Experts of a small language model: 128 SwiGLU neurons an expert, 3 picks a token.
Below are experts of layer 6 (counted from 0) of a mixture-of-experts language model. Rows are named gate (a neuron's input weights, with its number), up (a neuron's input weights, with its number), down (a neuron's output weights, with its number) and show model dimensions 0-255. Each number is 128 + 24 x the weight over its row's rms, rounded and kept within 0 to 255. Numbers have three digits each.
Before each expert's rows: a language model's description of what the expert responds to. This comes from a sample of Wikipedia text that the model never trained on.

# expert 12
It responds to: Scientific word stems. Word-initial stems and middle pieces of technical, medical and scientific compounds, such as water, health, trans, pharmac-ac-okinetics, glycos-yl-ation.
gate0:136134130157126138131097098158126150126098128115110123174102119105164143081112139107159137162116153159108100096151122109149107153138125104140133156146071092156121105121126126094101144108111108146119105089185129142136159173122146108107122115113122117136115044098148135107146158139119111136123117125146133125146156094091158163109130140158088120082127115117145141129147086156133160072141150085108152159134156115155146126132136091107140122179132142125176129124120148167146130121126131115066155163119116074129120114131130169148153137140138168083096167108138147130108133176114127083150101109116100121102129180145115127164102115133099131114089149113165149127125102126146082119173135116110159123130160097147155110136135140096096128142148116139152092166159128111108108110132125
up0:134147126135129108134135130151121113106116106103143081164170119129148139086159098100100113193120127119137118164119120110162136142098163139135132126155127125099136133091124107171106127071188140131119121130108158136091138151147162162138163161147146165075161132153144098123162138112124141146172143094102136133120131116157125118143141138145151152137116141128127097128129131106106140074120127131119149102136121142146127103101095087115132106159161165122096096104086118091092122125129107099106140139140139108136128144128126127099132138094160140140105133157136094113142159151128085137118128116150107123161140103111154140157162111152140175121100154107080119124137150094147149132156176123175137188107122111099184119105173145106148102125195085134148119109177163126123142080132114
down0:095151121080116108112151118081126137110139148131127113089118118140101097120151103102111147123114095106104116114145214129155158199124106122091159104165142095125156137115116130149149130122112134114131113118075132104172100112150121108120155090144105114141154082170143069121145134084111119191147124139125146126123115126154101094110117150129135105137163140151087185106102131132161178126137111096128135169104129099141119145149157197177171137115132159112133120128148103148121077118157113148135121122145142099092148120144110143128142136124104127154137088150150107124112156167123182119102118105129160127157117094142128165101145103086153173147128133129142122140129123124112132141124143120158146104139128145118139167109134137129096132186135102114146148136127084123135140109099132
gate1:119121149128105106149116106116111170091103116138078129158100159164122110133137130122182133157141163128156121049096112113118124132126152139130099137133108129061168133118107112126108131129092131141165101130137121122138142109119116140178137131078096121152156113121132129147139136120130131149123133120110102097125158140131139117179156137062142112158161164094122148124101164131146141116120170104135095104114133132143193187157128138131164135136176165135144133158145105118128113106134145131167120127113087105161121162095119117116127098126108131132143153141142139081181088149110124173119141096127112162131161160107148164129135149156121142153149140142163110111096137100110128125161158153120129158150173158136142100097142145096082152132164109139108154180108106084143143131138122
up1:173141109132123092153110124147166106155115117142107103143090128142105089128131137139104126116139151152121121132135161114145122102080115137141098136161104146108098146100145118114110151154115118123141086140134096111106132103111174134131128111126110133121151093127121091150146143121091142150055137181163135112121136089136111105169108128110151178128154169145137138131113162143136130115112141099103143100096132114067101114147110140153163104121154131129133114133165117147110105118085141116118164145110070109176123123118120149123105167121115126154124115135161113143171109149112095117164175135066129121184157121170098143110081102087137146114178114133141100135087155135112136092081111122137114106131111092150136153123143125135141080145142104168099125126130141100181172143114096
down1:120165164110191134100156101125078109139179136113162132142111115115150164130139123154161119097113171127152135115127151125155099108118140151104152120148094123105125142130109092157133118111125120082128120149136150085135133105114089135091100129114172114092128144147151111111131138179122135119136138153173126164125157145117154122138105127105109116130209124098113102147114105094149151100158131101160131121123128106158126140136133128109138122108151125110099112095122132158111125088033102130116157098160101155135155131108154157195119154095099131071135145125139132118152111126125132158150144135153125141137158120149120106145129110127128113128175117120127137125157142130121109141158115119169124106117192129138079153112069167131112138122126090118108120117151146118150066104093110
gate2:082118132094134106111104206167123139123115111124134169118130088143132113114115132182104104157077127133150146117153104127140150119109149128102125161114105110140147128131101129130183143117152145083078116149123135125145151187093121125097128106117141118102103163124114123094113130122138134095141103095121143128110144156194122138109159110162167054110116136120131136171126141116147092123074126106110191143147146086118138117125122134134117107150151149134141136126156182105121131111093122109110163130115164125100126155134112134137109152108165161135141126109111114092129098089111153110118117153179132123121140134127112130114137143117146161105136105129183126117155162117165124149071131100113132125140158100137129148074142136100149134150132079083144144148135102158157137164092125
up2:125109118163119126155146086131116125133163165152073122122084167105134153140142153108152144156138150128142138147130120119129128120108150117178149111125125134125175095115177123132121116138094069127129125125137174146202111063165134120134106146137140109164138110065146176161129143184121105144135155160138119161140154117136134132120118158110126143103116142137139106089101098131136158170154121120101138101109136173112155147143170117110183128118125140121145137107120153100125130128130141165118118103109137126130143171115117103126122148132114121176149132176147202103121129135141089172135115108098106116126163099130157162152120112142142119084155115106132080117098089136138127117127159131129162128110091137087147101110112124188105128169149114110120139137123104110084140114111128
down2:083112142101145135099089119106143157099136120130111113141140132129129142138137122117155117101136133097141118122102113142140163120134131133138149166122146136129094141121153101151148134122153122158139152141119094093163102132150169148156104148130095139113125136138094154155115146074152152112141103128132122153186087088082114165140134097103150108181135165080130126113150132160113144146086140159100067099086095127089136117097143163068133132135158106128097095131163116075125130098140126142132141111133129168149109145124128110108169133133219108112089117158156095136168139142146132134125149088105143152088130148134128124148113082118085144123147135118136128110146109117119141120148128130117135136083159136106111100081127114118122115174114163184155130173100114154106127128154147
gate3:145137145143167147123104105134080162118164117133144113112133133076176148105175100121149108146156102136117153113159120130149157096127097166137153137125104111127147138100120143118110117122185185161117104098151125155129142079104156164159153108166135137132126106080149149106128099164127153107095106140134123182095141116138140145128115133120132162133132140112153127112133104124158120084075103098107128140143140120118122159172137081106109093159118120138176114138165143143139102095128097132143161148110126147160164138130121119109118093133169125197119151078111096111118132092106147138130116141118117121142108111135137093182113160123166111142147151119133164117136134115112133144090100156112143085129173162102174141107137131110107100138150143142154119135124152147153191140132091
up3:150128125095123150124152150098132144114125102157148136165196102153114092077066143106120128140175093142108160115145090126098117132113128144089153147159124153139152149118181117147151129113177150133143118151186122144142132119167121110131138166154133158128097106158180111112121139114124106135110147118159134136102136111164167114106121103147110093140129082095113131125100133124098118120116132095121132142097141094093190126163128138130133180112110211126139149139156077104155158122124146123129159099076119133140116128123106143156111109117105122165119159140133158130106137140125129113152147138116136124141118096174160185153143146095099137131132111155122141108125164158134140159116105127145152166129138121108146177114131111118087133137084109133141107116146137125113152186120151
down3:171123152152099098182118129131110114163197112145081138145161106157105097127104151128081096191164129165125142176120118110128115087117115146099137118139149109114075149148148133109124128112134153128143108131109063105129136085139127137108125143111145134147133138135158114111113117120120094123108131139143158156131109122117154149076170132168156128111122120130122122112123113104099148090165174117142085094173146164185134136146136113139102082126100154137126141153133117126128117109135112162144149120128133154130114120115135114145104190123087130135089121049115061141099125087156129142137146115102118143163118129108158141087142106136116116130130133134168165124112139134142154139113155100147114092137094147112137101146139085147138106128101167139153164122129116105157106147118123
gate4:115133124113120093127118111164071098154149114176128125133121115110131111129100180137161113123133149107122143082102141108146113128125186155190111125130100107134116132136129128138161112112119155135100181140089110137123146126112113178147145122110093125101162129065133125142149132113089139133130090126140136145135116171110150156148161076105155078144137137115145165112137110143165110162161145149161112125143139127186117079114111145095140165133186158142135135133099143130118123115097106138155173133088098107185112128119126117151140074078067099138120125181150113087127105137115144118140142122120095174112134157150133089125099108136137132143126107121131180105105115106117107120113087164150113141135136125107142122146120135133111115185155131148117148163153120112127132126120145
up4:112119119118149136097137104156134074141108107152137112144115116154106166155105111124098120121134103129094133154139126155166124163157149151136122089097098181131071100195141126095155120171142148142118092144108157148099113141170123135133128140138198124097137121140131118123163104137122127142136141145114146097139112118104130177091118180148153154153134117162156124128131123142085125155152126101125164128123114128168133153173129141125142170075147140150135082131137057146148124145145127094116081101148114156142150138107152154133104140162141125108176140150145142088123123115126119134133140148131137164145143102106140125120123112118129156124153180090090160105133110108116122120126125122108171118166100194104126121093163115169114119133117109163134149110066118132172124117122112
down4:151104123123149089133107104144143154161143134109122124132131118124118112096154115149069128107100164146137131162130106133088143100159159164116162110129125124161131110148129146136177128144114100093130087115086137114124071136163145126093137100111129129084117174153154121126176115145097147099122118093098140160096141128102100179089117134162106162107145146141173134133123089134125118162116131079135153138087126148214136126132091152143136165125139127106148119142158094120116109134154129142107122128103119157141133105130174142116126120117154144126092184139054140127127115125060124138141109142125116132109099147105144127117161114128137166145144088121112178105109171148143178086119134116105097110156174146127145120154148140142100127116112127132099104126125137135175121120143121
gate5:113132136133186152096147149127109130146119123155115115136112142134101138097126190130155137096204126123112124131136138101184140118152138136107117144122152100127087098094158125073143099129112143121066130147159146109107115153096063102117097110141087145126160123138125123142119131117129127151141126168148166099101109110093106109150138106098103116082131103157165146181097168161115112094149149132137145150126144122123120067091140143116071120119112143157127089121139100095151124162152133120112133147099102119143111137106092168153137133137127175138137165114107132128102134122098129079110158150086145126111156161120139100119149115139101177134158092141112130130089110108121093123141124116137081169104087155138126124142134145133135142127090153130153160159131139121098130142099119
up5:145134133120074176142140139112142130129107132151141161128113088128111092164114148151135126096124120112115130163130156090133158117165120115095132133170114136107130110088130134082125130115112111113101071135151105080097146105141133140192129130157165124120146115130142103120167129128137106089132133086161105125110104155122129098111111098140134187120172157107132141138142132162126185110130105119122163173156145103161111112114088115184141119153129152132166150147140129094124132097120146159118097176114168117137144147152108159104114132128162091147117119155131137115109150124148101162123133151175142082135135141140103111129140134110090115100098099102114130131132140156144158117139100150130099117108081120139130139059145124099191138128170101103126121118118166179126099178114139
down5:165146112153100158149146080159121152130042128143115100140119107138114104176081149137144124135107137137145153156144127131123141128097150154171143096130091096120116141138118174106134103148153119120091130093097151138130139160128088111091146097137147134073093096143092103117119105112097127084154133164136120120107139138143131105187128073117136133088117138140136050129134093122126118113119126111109148120145092120156173137129132097132164086151107115119136122137141142115148108137108110107138116154139153098124136130114133121161116128134141125044171095117128084122125137103158162181134102127130147147100194142137147143134111128135129120139110136170129151087111130141129134165156122121109158111095132128139141082170095124140148113144130110142122119147110156140134120176153153
gate6:075137084170120121151106132142108095141094141119085069138113134111122157152125119128121148146122097135077131086122099086146115088164116106127102144151109147124198111130128117113128151154163154138105100191108136116132110142113133162124085143140171140089167181165143117146111127119167129134122118099168115085120119141169167148135166096110121138110114141101111158121136151166136110110187121123142115124144165114103142161135170110144127117104104115155171127132131149107144097162091130165135134110107126102112126159132103104145165089101118155179129124129170112099104110117141089139128125104106149169137098119145126138132171116139125108121147136095109145183106134125142125149156123135130145127149146123094132174103138142108117113124118121142076087125147132141182132115134116
up6:128158131099145139112126114137135167089157119145166162127125177100107137094124132118156111099179120132157137118086148146132143156151149113164129100117097129146131146164116141140113169108124157133111180124103089129130102161111118129114113118149103162132084090133103146118165107114139129122129123187100103156121110120111131098134138155133137146166085146149130151131088117112125167125086176112158133138156105107110150103124101148168111172135141103165125130092133142134109135170167161122138163117134135126141148191103160119128128165126128161146146125100122142122110125166154156174103133136148153122125115166146114124091119153128092125123109108130126139168167116148153136167137118122116050115116169126112183145138127159145124141132087057145093137097094088145149131127154133
down6:148147155103093074104139119142182163193121148154165117103126162156133142115118116107120082085125128172152110116126123132158142129135130157118109116095107152157156133134135116138159114133098106116169108142112118163120122133118130143140138120132081109134159131125111132064129091114132137097113134151092162125135110110121146178110122180115107164065123132174171110143099104123158119124121129122099166123117081148185117123123093117185103138129126108134157113127166099128137139091142166120106107160101147118128095111135126148145109149129120079130151130155087111158106118154146105093135114128136146115132138130073113170130146133139121127112145191082141147100165127180133108151147112133111123136122143146111123099127165135113089084122138165114124140160125100088103127111136155
gate7:133114130156128081110135133142104120133113131106113100125138141148131125089120138084130116158151130122132107121137063099178125171114101121143089119103124151110090186148112125125167089167133139097117119120152098133112139138147113123100071132144130129124148151146133155131106178056114113150150151152098123121174128127111087154115110111131137162122163146133111130129188105135118125125135098098117151139129109064173172134130116115095122134136158124116119086108156082135142152137144102057114138126114124130134177129115095117131094094104136148101122098125154138162115078096149116156145089119110101161152143119147146092130138108138137146102139148079155120094139128130108138077133125153127153114090168103147123110121130160146090125166134125143167124131112131075096139112098136
up7:167068110046149089118141158155151122148107131140145163120143137142123106135132160110080154134146129102169106108110100116162104156110126129105113134150079059154111161108124147164140114159111103089132151132138110154167128136125110092151111147202083123131147147126134124122086145118087136117151110124116146144147142119125111145112133150126149130100107167090129161122119174144127120135106131098115148136140111121118146145097140156105080117153160107138141174091146102135121093092139154072120140132129142108103157110151143111134115131153135134112111145144137104151124097151191108143104109126117136132142101110090168110100096146127162149074123149137119149102159118167126105124120124093124128087144131121151106145132131115131098083133119143129140139160149148174127159164157089
down7:175084098113121100152158129066103108130146121138113099138123126166141133117128100084150184112125140104145101096136177162154149156139086089121127135127131105117184134152103148137100111115118142149133149117138118179108124183147138090187119162136176145149104146159093094106114089118138130139122132124132129135115099122109107106135131137119121121127127164117153140123143151149109099124097151121143136124093125145074151167128170115131093133135141113112167166097108077117146090148110127102143137129128147109138144167116162122159164152116180147130085106138116116129136137130132155135151119151136073139126113094125147113096113137104133144123108182135109144120153149116145078096080096133111112123127159118169107169129108110117164116150119152081121119118155143187128101117099129
gate8:151106109150069133119126112093143121115125139139123105145092156158164145110124119134108166155130138171102126129138178094123147116122149137150110141114146135111108123196133106179136133100107113119114134108135112126138176179096146154100121112107118105171138169165173114107145112129130128119134166124108128123122102109158126131154094092170118121091149115142135134115118101124163146104126120104132168108122099144135100089142118140137104150111111142136122167130085095116156173155119120156133142134079117088152128112154097137138125148117132144167105126123101095118117165101147075136144130099088139136153202128149109100143133186123076172168078127111106111157130113105109118100141117138133107129079115151150112144107069165131140125144147095135160114157126099149155130106095136
up8:128120119129130063130127097086101114122084110086139131100176158089076097141131089127124104070144103132107161134163115138108156128126133141135139135145120134105121131083155124119148145112130132131126131115108156126147113145133116102140114108119119138130114119155162096115083155101115147132134150157143109133126121105165144139112126105121114130128147128132151120173141110067084120099173155166182080181164153097108123111125138175120112138171141117088134103123113123129132086084168164129181121136148147129118117130101085147143135160129151113116108134139123109115088081144127175131114130104135134168159134126134187119154143110072149105106190112151144121107134145161105162151149166149137078108113154131095152121128120104125115147122104144147107105132144113173141119122110151
down8:148154106171135126214122151139097174139141125144105125157169158132123128093150145120095106115162119126122110127148128117136147126112115137139137111125089163124158108098136099148085125130113134123171134154149173106131123151109126106141116133116126172081141147149151063138066114103130151083154153126139125122081128157151125099131106160143112090101137115116140096148114162131081118138173139093166114130126088117135087142133148106148124091093140146111165155092109123128128095124113079126137132136119112166146122104110106139151131163139188124093168126158097135118074109148095117135070129098109112112117114140124159150133127138111134106111147118115125123129093177114125135157096197152116128161115124121121087178147112160140159146121154139139134124127104125155125134123119151
gate9:109088113149149141137131142112122101136135113170149107155147133097140136119136108140174123094106108133097125154120128107133104183151137115133134139138086093117091089104141129140105131151142093148107115122098134159142099127118117125110154149120146114085200109116136152145113115112126114136188129118165096086168140102102146107110127144135128172115134110130137138109154163111131118120162147139090163141114161161102155122136145121161162131097099161130134126095109124151127142155153132052141155144124138175116162121152117135136122096163122162139104140222156144115156108086138134113135100114110148098169126183131122117085141157082094136138140124114104133079136110124113151137147108146135167122067099130117179107111130098147126147136132123167116102135140146079159132123122134
up9:164155102120130130112110128094085124131150140111159173131136104128141176114171135136105139080078118109117123123115133115140147178125144170129175103107115146125124106093123141137149122121143105120102126156158131139136120089142157146171142063137160129145120113120102135154167113137112109146137189129139165091137087111132123114116135090132121131125151119160158105134117131107120128105169150140130155079113075162104093130116153144108110128121112109074083126135131131147139132119114102139115179101122126140089144156114121075118155162155146102135110132117115103139115119053174118130172095091130112157145123144126110113129076165132159121163150101123152179109136154114149119102138130129128151093133105103103136152152136136126163152172120147098087163106079128094120139130148154
down9:139093088111136081085095116149096169112134120172125112120119167152110108143145155095130128131132126113108174136115082135129105118127115169128119148120061121149133102134115109140145115127094147120109174088134149162179092120113103114130154142164127114101140103126127128132170125102127090122146126151143146110165135113118109190148176104117128096183163091132149121148092121157133143144105166149108139120129093145143146135101132166108156133129115082091140163116121146108121149096153099130130139169155136135113139161149144146111122101120157148185125134165177118097093131116172119116159113088092136146135160090115136122109137123124140166109125153120162177100130132141111145139141181156145099150091138148095134111099094114113134064133118133115141104124140130131115149138087140
gate10:143136134087133090146109159126079106116095091160129128126122168124124110146114145101094110105132109132184137095100149139125143130131089163176140146171135135154096127146115136103121128167124153124142150129183107098135117103112141131134143141128147167121091135102089133157138117125167156102113125123096105149144140114129096164145129158116099136119126112159143069134135157085142073100117134124158153153081158132177126083144126164122122134108129132104117114147112120082162096105120120096138114168120147114156130118111134123118106107097085126151154186117133126115107142164100050146130133124139142126124101136143123147109140133127090131133129113137129141177077167176143137105121095137155046155123127108118143107107143093115093094104156086133099099117122114137126119117141143
up10:100101124154083190165156129120154121166130119133146157127109136098152128089109129135097176095134094136088145099130110117160129150138113106120119129155112136127108142131110134146113101077116102104086128122140163154101101139157104138106097147151120126113161128147124113147073133134127144093170200081120171124171131128150105135158121181156136142137119147119116142132112132120138156147100108083148107145122106148117120132093153121149114172119147118138137169155109149143135115108126146111141068132107153095117112113124148127150157120089187150119097142184127120090126145129121158140087119141139160098143110142142151075139136116090179125120140122135104187118127130144101095152147109109131111178114113110168097109131132142133121171098107131131191131110107122143153112117148132
down10:146126127124129146133168133123183097149151121164138088054153143091157124118114148115110112130107135109100091129111098151110102137108140110110129151150192177083101134134139119129099121119135116134132165135162120109130160111161137158087139140141109097119117078093172108163135119120101115104123123150122141147090100109113071171153185161115181126118158121133153112137146123154074113110147108127143129109140119125137107146142118063136148105129128141106149145145137099153120074141145167108120144138089116141170119135123127143113154097141173147139129164147076153140161135160119111136114141089168114125119114121132184102141139144152158134152104143141118107095087119140107117167123075099133161131130112102110102129154127119114082102156105143113113134151108138129119132094143111
gate11:104135151128117138152099088125168134096135148133106144154099154167093145160153123131169134155154141124140098150122076146156130124102164131123151132097147137113179141108143140151125124136137152141137119106114133132135131122129134055116123121145147145107104106158150091103127121131097136132161170110142144120124124135148133132081118099123157134146091144165068146135108132100121141104135090138136145134090111125136119108104133145116142117123193104147182149101102126127118153150131133131166148092106143161098126109092109126092109143105117181137141116159214088117103114109145106119149131112139155086143118129143109086171101144137109109125171119135127098128139163121146123171089140117112144122145157102097128076102151138116092073132109115162130157130185112101119131111099070
up11:142121130177187075156145092102123099114156135076141148115078122136126141139122155101094111151130118122103106114122148159116107139135147110131094122145122165138102152114136106127101133123150120140122131151109071121097074139115144134139146100135137093148126131102117134135119117109147110098106188121153117140105153139131129192146117108121123106121124144134132180093138146183123147140097108090148107141128085120114144121158121112123134175088105130140147130155140189112157094111125134127112130135161093119124143116159144115095158102131132099173158152141139193158162109157139132107093121159139129134092142119151154140138096178090133113141133117130081109165140136188144129095142102122153103107124069104142113174104130162115086126092117152126129107121121089145146157143116124
down11:127137114136127129100112149153131126175092115110112130127157145155158131132125142146138139105156136100112098132140127108150112137124136104106104165139158140136167126093135089125101071095102129081131141163105150129164148091098149124139146132139106158120122122148098147111130161137141109102088095109133109131079107157109142152090155097119142134099118130136106140136132099130158122136152157098123152117141083151063131107110136133156072115163172144091124133156103142147117066108165162164140165140105159172120134101125128122154133116124175129151128107128125122161114161115116152148109116172083138122165111125140118151106204156130094108144116147086113150097129171075128152166101129132146110127126131165065126132139137165145129138095114123135136171157130121152085133134100098
gate12:155109134107147120124138095166140114147104145127140076134087187125146112152131155131133095129154171121139142158088167161134099134109063136115097161127123160141091168106125081145143133179150111103151121086112128120141157103126166139131112123178150117142128096109162133156115089139128131159109138164164091093110108129108134116094079105151103119149148138124114134157125162135186124067117103154129136090159152129114164122144137076124109120111132140118122152135107118123144151141117202126067131156128102103126128157119122151097124121102100102092141119127162151135117121144126166142123128131129158123148125126130139127128130082133131095108090120120147096113112118145125136115148098159100100139131135168112118118099130149146134102123086131097134119163151111175080091133156169
up12:155100127143164144125091159182179127163104131115138116108137095133121102096098133125122158129101105104113088146152078146137166162116118141113109158161141118106146161119146101130118132119099149157185107128120131117109163158120159100127134084130130152143163156109151108135134112114128152135109121123142162110129123129150167161138117133109140135145142081121122109119095176150087117123105102155135135067118107135116110112133100130126093146149137122153155147096097101162113191135155173113105128112105163140132171107137085103112135117135124119089104147171123129170129149144163118110157141140089148107120125173128086104116161136123124134124119094159159111155119080082134071141105099147102135095131156127149147138151119142086123135093161113094174130140074119152133157098138126
down12:132136075111142077120121094116099131120121130179138144133167133156143133129109129125110109120163104135057091155138144148139125125152129121104129119101113056093141158137154064139119131152099161142186087104146150097118103160177131125142136131114143172181110096121131155151107118127102128131109129117113164181087096135103182105149114128099115087112125125107128141136133181171142152115109154142106128102125106175091114138093117169120089100146166163157108168144113140115139113143154118130127120167132146120110099141126132140085126166134133130144120129133108120126126138122129142145141110165112128124143140119107143141130138100121105106079132089108138138125117154144132128154158141164110152091124121138146145164117077130127100136144091104168134099116166115192128171135126145
gate13:148140081092129122160134140134148127125079098157137131135154088128144175115139125122087138135090111167126132132136123128118135149146105172137122167122142150121104136136113116113132183195130128107145078117124095167084191121152114145188132104156179127165122132125119135147084129107123132133134120117152080109100140135109132108103112148107139142118151110146120147134108146102155178087172116137123120149132151165137146099118126137117100136152182145134088120122123141154158144163117160137069132117096137128114129109144128133137157148098137094161123159118145120164180120103161090132118146178098119133104116171116095134149112135146145135143086176074113111132112116141135159175132127153130128127115162153142104127108163093128140174157119168130134158141145130103158114162150144
up13:097154105148098127101113110121124156126108162146114113129104121099133146129086136154135130175101115080165118122121130094147110175129123163065148108114117153131141146150137145145150139164126142116097091132110106127134156105120113114130153151111134153108149148128136160152089103106157136115147097128127085128128147127112117120125106154126098122134119162151054131124106106130121096150123138134121141114068166147147174120124114126146145161098119164151125163126071134107103149106140168174123141106183082156128146088116080113129101092114155133111106100150152150158169127099169123197131111113168092126077131163118145125083131124108151120195135132117140119123124169107138137139110120126132129142145102127134073152104130085125113103140130105118111082123110138128146086108144135
down13:132149131096106151092114122154136156120119115167131107111102155112104111131097153125158149081134131124121132130122137130165106113142097117112114145122119091118133122097100113131117115122095116127121135140145165108165067126138129133130128175139111156142161093118100109093132108184184118122111125112118140118121132139115074119130146121150090147093120099183148136129114135143076172133139091140145130082133148131064162165143158149119115146129148155153115130133158129167099175119149119128116197096112127112133174146106133154147120089122137151090110152124133145123147155152116118123103136118093094126135130106151102103096120063140117058132102152117127137144171174151128127136148128145128169130097111150122166063091136160140116161153124139147136154168178112126141114147108121
gate14:102128143105160107142156142142108128113114130147122138149194167155115109177152119141083117118188167048102132137115138143134127162136141126147127152133102151117120121129142094139136115174112113115134110172154127162161133159124096121163165163157110119124094134079100085118093109114097164116119093128113164100140096097126124132154139147126102141127142127139123135144118142119126085116083165151147131153146144144130113158148122146118109171168142165133130118104133122145137139109145147103151161153134143130115129131178120107121126164152102135131121112156174129120156140099120153100114135125112094144115098147126204105153116118127108128119131081168083133134125090101188118123125120089104101145136104171165115107141132063118126106164115125119144151102095164110123159124110146
up14:130132123121097161160156147141114119138168109156137140143153097140150137109116115114137117067158137120131110155094135123073152155151122116109152138063101109126120105093105103090167097150095125136148144122085091154086154108131111194112076127127134163101150107127102146121135108099161166133131123088174153131146115184118123070142101121147164091173143145145110124147124119142078130097127096116156120092121123151150110104146123119153149103132115099111125146143090166140102113123129150175147144113130133130113136127122141127096126145131156103141123139116111165128107145103102090155121137144118171106089121140096064163080110104133136112143162147136130155123116146149105137145137122159148079122105126123132112142172109115156133101151105150147134081181133119087124129133112116
down14:117110177102103157111104160142102105105115155111119107138135136103091124164153137124114108108103124115108145142130105074145103074122121139139146158088138143123122145141114106131127081151093128143135118132154125131093099135093188093151108140124115127120083146111141158127148087107108115117144132130101173138193089103124099121136118133145105126148180092142133126092080162132132129159123146103125139146086138123084127152155161128158169112123127127126113132124128135097104094163151097172181132131092110119141133141157109157152118132127109104157139092094132158145120108158107121144170134184128131111136089131105129133097116176125148145103119154100163135126102180133134156156146075152154133151143106108111150110147122150141092093151147178135120125131111093103145177170139147
gate15:099103126093114118103115174112120143114138124170171105149168103123138138137144109126177130104096155106112092137140136095121118125094150137119072116107086119126126132100123111145097150146124131142091107162134160126146087160153121095143135120170115124111154115134135143181127095141110149128177142144119091156113168083142100117112122098133114113089116067127115107126106108134131139103134119163107180130157122139103156131139120075086121098135163104140125120125126124123145102124165149105061149091169079095145110141163133116156118169117154102132147123130125123138097127103150131141135109101156113165139119131134128136140169110116090131162109135110147157109134157115135196095123125147124098164101136109140144176089167120095151110147143121132154136159126136105085142086086151
up15:133151138147091113170135148138095138134157086135173121151106098139116154145125131115084098112142181148118147097150160157112142163107176081177119082153133112087097138109147140109128125150186166129142114122121131118129137147119141138140136103154136146139159116108081145133077077125160095127129128150124137139104139116108140091153152126084129128152175140147139142115107152112108122179116119155109173080138133152089098126118165138137101154107140094139087099155123151149162132117118142141114128166129122171172146128140110109138105125137112099132144151105097141081099156142124080141134126121142112189149116103129159113103140125186125142140115136111120127138123143115154103127146122166138150102093105114154107124129179085128122158164165098141125169120108140108141113132181137
down15:151123100090124120142114114094124145100149134140146141111152102134157159118104114149162079108077133110120131120159100110113153132117127101144092125142135134135115146144103127097116104101127167137156096137131108124147104203119112112128159141135122135127119117098120138106138149108109134178103137136156137121117111171118085146114135155097154160177096106124102133107153116103150129138144158118111122168135114125156154144138146120172093139140147099183170142120105131136106097105149122159153092120138089164133118128152081114157113114133120147109126162073148119145095123119081099113112106089160082110165166064128126146143144117155157110141110125109182141104157122114113166113157155123152088149116103160126117130148135129159137077162107066133170145149144122145187141131141122
gate16:110107109110150145124124136103091152116147183125086117139117091118117158148119156107092094123159140136113127143154097092126151117127118108138091124127130114127117096082085095147121105110090154135090122115140143195080118097156074147146117148153177110144116145097116162148117129138124136145145142148108125160137149106130142089097116105113124145103143140113126148111094096149152164142135148137102126157140128128127150137132138112087121121124146101134143123099093096095101129113143135128159143128121093116124085167135175131146089154134109119113136160117123161108120105124138077144171124166125113137152076140138101137103141173149103134125124115144132206135121197119147142124127133114159110142111147138095106159136135111177184183071165092159136140143140149122134110128094112
up16:147145148098073139101082123156166132127164089154123122157118133123088126122133112137127109106096111101089145099135156136118164139102141138132152149158123099114123130145117123118102092150113143127083117090165097180133104133086107138116134112155136098142098125115114128143087089147147177136097135124124111126155144128103136081150140146150132164143087106148123181142127170143117107086118160130145134129122143128114151124098092144105124110107124122140126108153128116164109163166089130150082153081140114115158120106155143114080145100089135129140101125123145111130150147109081098117122079162106151189126153119097136139065180077101116119145164128112113179147148119150102120093149157132112125143090130105137103106130131140118148139148124104107132137157162120145108123063138131
down16:113088125139114136108108124101105134120105104138044133117175123149090117105148127115143211101165093124151117133118136139124132079129145140149111139143114131110099177122129127137094154139119118117165110092116096111119105159170147105111115142112196118153100138120127110152114127125121075151168093117128139106122055131109095154171177115142136115143111123130151100141117145135099116137132111126115107168087133153108071138160120158136151150117158111116135141083167134114160113090100075140144160112111146139200115146121149128147139121165140161154138166130116127142129134151093178146105165120128095156092112105137129134150128141096103132134119113106146163137127094147144103107125148106149115159167124144113150132153128135155138151147139137137129170137133115141090146117138131
gate17:113130112145112126139116116131138109082130109153139081165082111127130118167160147102151106087152082140086098109114140146146152145091130157159083129089168134127197128132143110148120148137118121122106059131153140101151115132164120104135090119108128162163135149157141137159133118112172144151125131132130096132125136089133152086163074153126115127101127113129133128128140124155146168121151126129107145129105126104160120184172133150097106159163128088137138108125127179156104142128159143114070104160078096174161131148122111140129148115119153138136116126108110124101122108127125145117161116160092152149120093132129108130134159112135105124122126110102109099139089107112144101148159113160147123084117150117154128102136134119135099115152142131164075119141119171136146114115215134
up17:112115181141132117088138114133114125101096142123151114144111123156117133096106105162143143145121084099138137165081077133121164115109122137122142112129143139103115105126108147120120112118106145112130124146134101104094153128117120114124127117094151136117116100128141117122144169165212188144148138138136151164132137125097127141132156122163118128106141120115112149104136177076164071161083152157119180160132141082148152114104142135127128134095125112121136087126120127135098122101122101112107091122174129129129116144127087105133084219118136160131143071134138153136100141092094126122141140165125105102069090131151123145099131125090130103111118164098119160119149124125190144142131170126156151122162148140108092088116136109142130165131153140129113133133145117137124096161113118
down17:119164118152100142107111107174131094129071134120111106133140133120178119194126146124118123141169133120103126110114159107111130157147133108097133102111116092090115138122141099137128091149126132126094181137135102119108141154142123133113144127135096119112094137174177142059123144151121141080125099112135119132129147109154107116139128139104134114114110123103095155081102106056124133168142116127183120142157097133153147106175100131114118153162134094113122136140137122134158133111150116120096172146113135117169121190125121110110113146099134075108189131147181133101112134126102105134141110145145164120118156145123118143097133136115135131173134147096125111171157114176116101104145096074120097120099157111106111129130117149140153139128154171143128142118183109136134098134153158